config.toml
d_expert = 144
hidden_act = "squared_silu"
normalize_top_k = false
init_std_router = 0.0354
vocab_size = 8192
Below are experts of layer 13 (counted from 0) of a mixture-of-experts language model. Rows are named router (the router's row for the expert), up (a neuron's input weights, with its number), down (a neuron's output weights, with its number) and show model dimensions 0-223. Each number is 128 + 24 x the weight over its row's rms, rounded and kept within 0 to 255. Numbers have three digits each.
Before each expert's rows: a language model's description of what the expert responds to; "comes after" lists some tokens at least twice as common just before its tokens as in all text. This comes from a sample of Wikipedia text that the model never trained on. Tokens count by the router's weight.

# expert 13
Articles and possessive determiners starting noun phrases, usually after prepositions, such as the, a, his, their, its, these.
comes after: " of", " in", " with", ".", " to", "'"
router:150162145116127121151162160145112096137142098121119150090165119155133158155111110169082108150113115104186132100099105108115132105081127131133125163143118111093148105123085159121125163153108126159128152125141158140130124115167165155099156119098105158108132126172137178122124128141159130129154086113107126135099113157119133158121129100105149090117130085125107173127148115140145116166125114133140119138112182134135147123111128078103166127111120153095151113139098179132149144134142148120116153117106123121119130113144149126123122129108127075200162139111087131165103127141134109171091112098120153094144146128125159132111151132164177117071097123100123171129171102147096118105154
up0:126102138129122112143113140176142096129146105122146127073128140090131108108150090152123174155133126147088139148123105084125109137134106139093109125149106137153113071094164155138101117093153130153094103125152118130115165139112120155122118146148162118134145149158155148124099191118119155096131172151125136101120118163093175140107132124115106099172119115142152161098114106129065123172126135096123146125158100136147121091131138112172065105154102141114109110125110077101084157144122155153107146107127122176183154119137101119117116092083109155147123115122158147150097148115121118105139096188122108088135135154134158143145131164134124111139095123129119136121114129115149130152100
down0:134147135102103141116165155105105098165102103116121140150139154115140107161112114127111128109102088089158120159131110136114131135119118156122144155134128133106131140173158138113127130117114159133094138120083143121105139149119088099106128154151123083155138092181176121151093104062177149111110106090122093123104111154094162082150114101156118114124143111141127133156119084124151067158146126152101148160112126126111104112141133137102154116148147113111123136140116131118174076081135126132175131128107128135131152084150154097181122112130134127133094126113132121145127130106115142122127119167165139125075113112088141138085118093132190182156160106142176126108117122119108151135098
up1:124092120110126128102120109124145162131099136153132121132168110128198156092103109110120095126174101116196094105129093112158147155174110161165135173151161150138162130147143141128124109146146122112107071131115098125144063138090113130131132132141139126160110089110105132136123150130107087142134114121109127112135122125144127150117142108126160151126145088098135105157125092155114161136144116118134126165107109123098157092122118076138157129156123145094059152153146119067130168092133125158155131143099140094138110120144109179105151113130111158142145112117104132107134088135124162107172118131132098093124143111102135104122128139127102125163159192141121150111118118110142139172138
down1:076165115145162135065135167156157104110140146078132151103110101122101147130149104146114151141136150131092132107128134143114131148132133155115119126151125116123089173118102138153126125114147148092127110149145124075111135138110136094145099113117120111128136091160124163122119124137128136133099148148133098160150171152134161128143165136131125090117131148134126142082125152141160089139153123154130130116117117124156095150132154144132139165132131115134142129129097134118157128125155109160139144163142116148076117141143150153081078171112223109150126172092167110127134188122117118160113071104100167101156117144142179099140148121100172159103109103146132106114144094108134133105126
up2:147160142101151154132113169121148104178134095122142085114146092106117159131155142132086171163129116127119118119155109147126142157136152141133139131079097080065106144113121134165122121154140185115125139110147123136119115158089137150118077138149104097144148108137140117131127116130128097118180127168136095120168158126123140154113151165119144140165099109123101121134052130134118134111133092133129117091094128109127120158131146160116162112119100116181074117125088103124119143104118093120113123114134138152122155145161151172145143138160132107157060146140103144140075123120103102115104130137113113104122083139107118090149133135189124124083139123124129130162160119159126112135133
down2:125101133168112154100107123137107154100141107119155160147143140148124109126117148110126092096159164119110149118144135137136117138162141145134073131133130141149093189095152121110161082108089084101122123169143137137134132119115090127090120129123137134121102116100097112151129178135103151110089100094102106080126090108164126118099158117089079134121104154159088151128130114130114081147094106149081134139129113079140113122155126093124096108160097134103144120105169119156127112127125133111117144133105141080107137120074104122136120155113088119109142092107157126131132161117147129143127029138111132125118111121101139126112093133091157153139114137106134120102090141081101139137146
up3:147091101138122135134106110141132135146117124092128117121158110162115120188120144146113139100163085157130144131124144123172157139157129107071128111120149153131132128129121140133152068115109093175126093109132111134120146118135118127123130145168135097084105132089080138147114142151134129111120144147136071155148104136142082105092151092141099145124093127151100096120124137136109135086152091145123089130149103139141142102108133110150154119164120138127137146131093115125171146133150128141151072102170153136122137086137141104094167124126121161114144141137125140121121143147126146145070113125130138123126152128134075140129090130121160161147113116081212099126143101141166050153145
down3:141146147146089107067125128137106125198132111107110130136155107119093114122150130139128106140146130179144072167129109174107089115112130149133157163144136142111078136135137119162132149079150181127134137122131171110141135164166119127129143151163107107125116156162140133105133108098158106158118145127138095133121116111120160162138144152056148120104163154108151084117123073125191089142121170117124132134128126140116115149139109153101146157098132136130166161147128105137106110164116120099149097183106165130110131119119126130124138127148138147122134103127120149121109080133085127097136101121121104108157108148145148175116141121141130135098117141105136085173100152177134156109133
up4:168109121116099159146143144115106144125180128104159127163121139090113118118120114125117131127141141141093129128155153140178172151144154146116115120157128113163161087117137116127133100104069155149097097109135142121114120101172133162154163134147125113128126146118122131136156110107110113111135067137179113145102133170162132107154133130103104102100121121075135117091114130158123109133105121120163145137101142171112107126118142096138105157094124082124134146111093138103151118142136096116172134070116188120145144147122120122091146153188113142097174119118120099086119124134092118114103079135150093152130124123100076108125154137112118124124115191077110117168110137094121137124124
down4:134088185135143098095153122126138126112079121171085135093120131168147136128138122112146140172116093167116144155124100098097117101119121121156123130124177123136107125073123135148128169172154123149150124159130142111149130143101098144132137090092121153119163088111138126134110118129164116129143161149133167144136115096156115150099115095141135186140147159151133083122149153139141147123153165118111099119135110129112133117123128133132122107158132157138110104139142126140096118132106186130148111194138073117088140112143125150169079111098183111187106131136159150159132121122125101137146184142093154089143141102141135143123111107125161146156132142175119118085143097136144105122133
up5:115143130131162143143148094131143143164081131117088112105115077123126151113144147110140135146139144125094161117170111116191104157121139149084130139101150128115122117123080154134167186142140107122128129095125103138154040121110156161142113128139133140098120123167115086140120113128138133088149146096137112083147144090114092130181145113115114087120153143125095123093123133129149104098124111184118167135089136118146110095146111160119155108110110140126169082173127154127144122125127133106132136084152140115100129133157134096118144169122130142135124148119150134155106103127108131171108141128120146109132120170106085127098107133089066125136070124105127105149112123106127147110096
down5:111127129111107109135120136150134066114138167161166132143157130093190128121119134150119128098112116092137083127080153114092142123144124071139122091126088117134131111130147073154097123113094097141123146184127129140117122130140122111108132133159122105121155131100130131128158170117149085162117111137077145128120125109093136146077123143133156118110106149142139121163136088084105105144115134134089073112111093155150155140136157131147118107120104113074167166125131158089113121131124130137131151115111150114161118121107060128141142118159103113150111094142112084097143141115101122122117122120166117112127177189124196106097138128173134126117144154124122150106145143125141138107138
up6:168148118095126134099108134169160166121136113125123124154086137089167134153111142162157090146112146162098162153114159141102105164094097115122132169130125086147098094127159165081122118141142102158140130157145128155131141120090103102143092113118125148126115112132112115164112155112140118154092152083139157135114133087144133156137117115124155130144123149105104154091103129122157069109101125127108117109164088139133104135170127118113113126120134137153125125124136131124134116160145174079148113147117146194144138110140145139110128110092070127162096108137122082104106082169167112146150128132133124152171162077156108107145148127126119170161141175110116098132121125136110084129115
down6:112086099135103140157135100123102114119158137148142131151111124158102091152150111111092149160115133105113125133126146147162151140163154113118134107124123123124111146100157118148096190156106142107087084098079167139148124128124172133137109125191142124160146148136138093108155084096128072112120083135155150117145129149111121126124141101129114125140135118115102110127142166109172133180157186118153133135091150138130138105153100156140104138144112127068092125171118124098161138104132097168122097085138132121129135133123153099123096121170134122114123163126128158142128173138095103090083165117115100113105148151135131131104090087121085129168112093138134122126099120140104142137087
up7:107125137128103162198167143133100120130108159135115098086119118116157087133150088115146137142169142150099097101109123102154130134172129129155144164205142133150117146140147120159147152120135109088144136165096123106089161128151131135086145133149161152112152132124156155135114107079130141114124132112093122111107116124134133128130126093163150138119140110104122149128141126118156151090111146134122149125142134107105154142121177099131102123162137086112075133115111160156155170125147127113134144131135099077099104116124140065168141062129127130135140142115128144119126142088114142120153145130097107129134124134139142120090117117146144197121090161162090084104127149081162131140087
down7:091159146107114129154138107103080106098145146145138150149145164132146141098101108116117180170104140158091106155150128100128119090148158154121083155090151122161141117131121095127134171112175098138119126124153149160120095137122139123109086097141083113144133125123124112145108108156164115118072152120161148125133101142130100118118113172124109075091134106147148137141157111135111130083080117132155140126110074157139092164150125140108118095145123108150125132136154158128148165113098138144145084165129144119127105130129127143122099149103130122176133101149093091080142094110155101144143082131124151153089096126126149114167164158154173159162124129142147128097117106120120138148161
up8:140096108122152133152145072113089110114117097077123149107118151130127136102145149089167137098100102098140102110179135112136135131101088139113137149114125160115156150150127103133146115145169056072088120172106135120153147117151132133098112158111161123159130125111140155140134137129138097177109100139118088144115110136123154109125150155122118101120076121109087110142091125135124082119143123128126145154144110120097153143147107068145159134120094115139105135141130140145139211160161105108143131139091151137112147144148132110164125129155160128100167120140109122089147108105142131118141132133160128138150109107135122114105170129131115147138118110145146088128186142150135122138050
down8:128174133121115091115082141133196168125146160154149066142110169119099118169139089139110174102144149135158141128099167122159114139124116131136134132159114124137106088106155118124122103104086154160121137077149110088132139129110139100132127114156108131146117131123111128091145085082165114099150146106135140135107145200141106119105143135133100109157133147167150181132151143149116135111134079153159099123124109139141111134127154108138143090138177164114135110141131128097079108104101113147117165136117105127136127147128148162115114129165139093154046115125130149146120145150162123149146068141103138098116149132130112119123110098131128094144122133112143130124098117143159114120165
up9:125115110121120131126114123129148079123102124144160164123131119107154103116140172153168113107144151125105189101152167113138105153136155188117141179135099115145122104109133158103101123161087134135148120096173130152130084138138093108117156179128121092129137108087095131114156094100153136146159129073099129143136151130105115118139144101171194146121105154116162185145127130135117133177131101109144164123118154150158128130108151153121101146124124099102135085145154138114112153145124139165115116125076113100111121157082118126085108140153098099127144135164104146112140160124098130107122146141128153133126147118135141161127113121134140154080124125117154082120122128098160081169106
down9:110133135097120114179108106113124151153129149125119104115105119141114114149107105100112176132140123127151076158099102148131159118159094114130101109127180125137144142153115097181143146109154125121118130139096123088132171149115164156171139087140116133093122131139162104150114144171137139132110173145177134158138146139131121126135124164095060125164169113170116099112116131145164129106145145135149097124131100121083136118120105118163160129162136159143137165104081117127164115109129116138124128095171124123140174112143122142114151144145122152102133131106154104123128112155122144158150040142114124133125135130138094107129118117111150096192131127149110143128140129167122186068115
up10:117121118122127142160186154068139105131164092134112108121162141162113120107115161115102110106138149130137138161129134131094142131114140124130122159133104136104128078081123072116166148157117136144108158137132125140112146106105137121146150133128135061167117161122159122107148147127140154141144124129173125125148138115102102085125115124130146116117116096113106146141172170134160098131145150130106101157140122085135075117150099084136102136134129143188106120111138120111104101134107179140164080107127154103106157106132112129149128130136094093078126138121136144128160147145094133149124095178136151124139120177105101144128208108143153163153144141100102113162122148178133104142145
down10:162136132152151120103126119157150165132121135126146154106122111146129088127164141095131148167131100130144185104133133122154134113142152143113121135126148158163088133149138147157148094127156145132142131095147151119117140100106156103100097133094131123118126108134102104149110117100122113117148111157135175127129095110171097174106131153144111131167142097122131141149104087114150133115148139121110162152129133181071141191111141122100136113160119097118123124112096098137156120157106124108106139123118122188144106188093134156103107112158197151173128130146108102151078116113162120145174137152149122134114102126146160123121055161109094118126101105144163179108132116137161119128117
up11:057143134146121106115143085121124129117146090163124180092142163128144118142147144158133104128135092114131116144149133111118097139116116119099145108119117101142115094160107145071157144145146105154149121107144125126123130115143114121143146095117130128113121124115157099123081125143148097049166131131123089138099143173163144142119133122151133146146134150158124170123170133159091181138154124122146145092130129176104115136147170130102134109139118079098085164141115093102158108117120138123116157144141069136113135152133114134148146148176113162167101117151151119132182113110167085151111109078134135134121109114120145179153111144146137142086128148158172117119149130164134144103112
down11:181136125117139126129144124156141169124140149101121133147102102135147119112104128087169129094110109123118123119077128111134123154107114131143155146132124143118143149173125152097141141123127131143142132134086080137121110126119110153117130173101127099129121107150117118121183144128151136137141082156142168099074123153104127112150134066111126152119092122138142102089136159109169113120141122085146089108109117123129123127068097112153115164099147137116127063139118149137149133172157177135163121144110147176130166099132114144143125101108083106144112142128183160108136104156082166147113132178140149119143145102147128114070126152153153105187157115083137125124122095123117106133126
up12:083085117162142154153155169090146104193180134150137127128130122169118129132135115112111161117141095136134122143103091122119114073148092122154102167138146132080109094128119125137097152099115112075147128110132100121171152124169178115113144112163118126115150165145138113112173120099173107152122117108112102109109158117118178116105117153165133104124107125121131134136159131178135143121138100133132137136123180166110161113119119097143122128140166141119122146134082130113131096113152142130138124113149126123144166192097114126149166088125149126145096104111136129150102162158111101162140114132127132217147120139134107145113167148149123132094158145114119123119138145118141140093107
down12:071121135063141124180129146155121165117123113106097127120084175139158106180168109132047098129153129116094153112120084101095114111107085133127151140137167159149162119150126124148157130146076120117158134106128125129125170139118151134146103101141099163173143135132134154115123135124123114117136133087129127139094145167100133136125113137097142158151168137106164155139145109135152105141155079089152162125119156104116112149142176089136134123169087162130122142105127131151144139120161148138158127135113117131102085109114129118167155128097148094135144119119121117134132139136123113145132083152140166151117136130115180167150100155099113098136103159147154110123090125140097108127125
up13:137164129136151147157073127127101071111135108136083127081139100120149158121152121145165101102109151144116140155164136070102141136097133130113112149124123153121093143095113116111113111150084124132178165095086143125156128174157095161095111156126129172149150135124096141150146152114071087137108104109118111118131159108118161144132121169127112124123127127108091103091078155158135148147158133077113118096158159138111109148144121143135124110123072149144109134153152130131137153143160104121127148113124116133127119163086114115098143142106176161101123095101110121116135132130149141156138086129177109137138150151138124138150132142127086189125139127148092090120148146135130078116109
down13:155123109167107101121128114131149158130104129158159111129112148123101143106161121140117120151116093118129093123141170146111125150130169128088087175171126122119123152125171138143125127154153100118121128123163143100154133113133062109138126081159128119121078151141148089122151102160193145122111158168098109167138147156104114103133139103171124143137105155116165143140150120100099141106090084162157114111098101124119110083118084142086099146152169160158141160166160154150135149139127139107151136103082110110154070143141125146108137158156138117122085180123140112149122129138127128133129079135113108066139120117133109145127161119158151131128109114124108156094142147140138124108124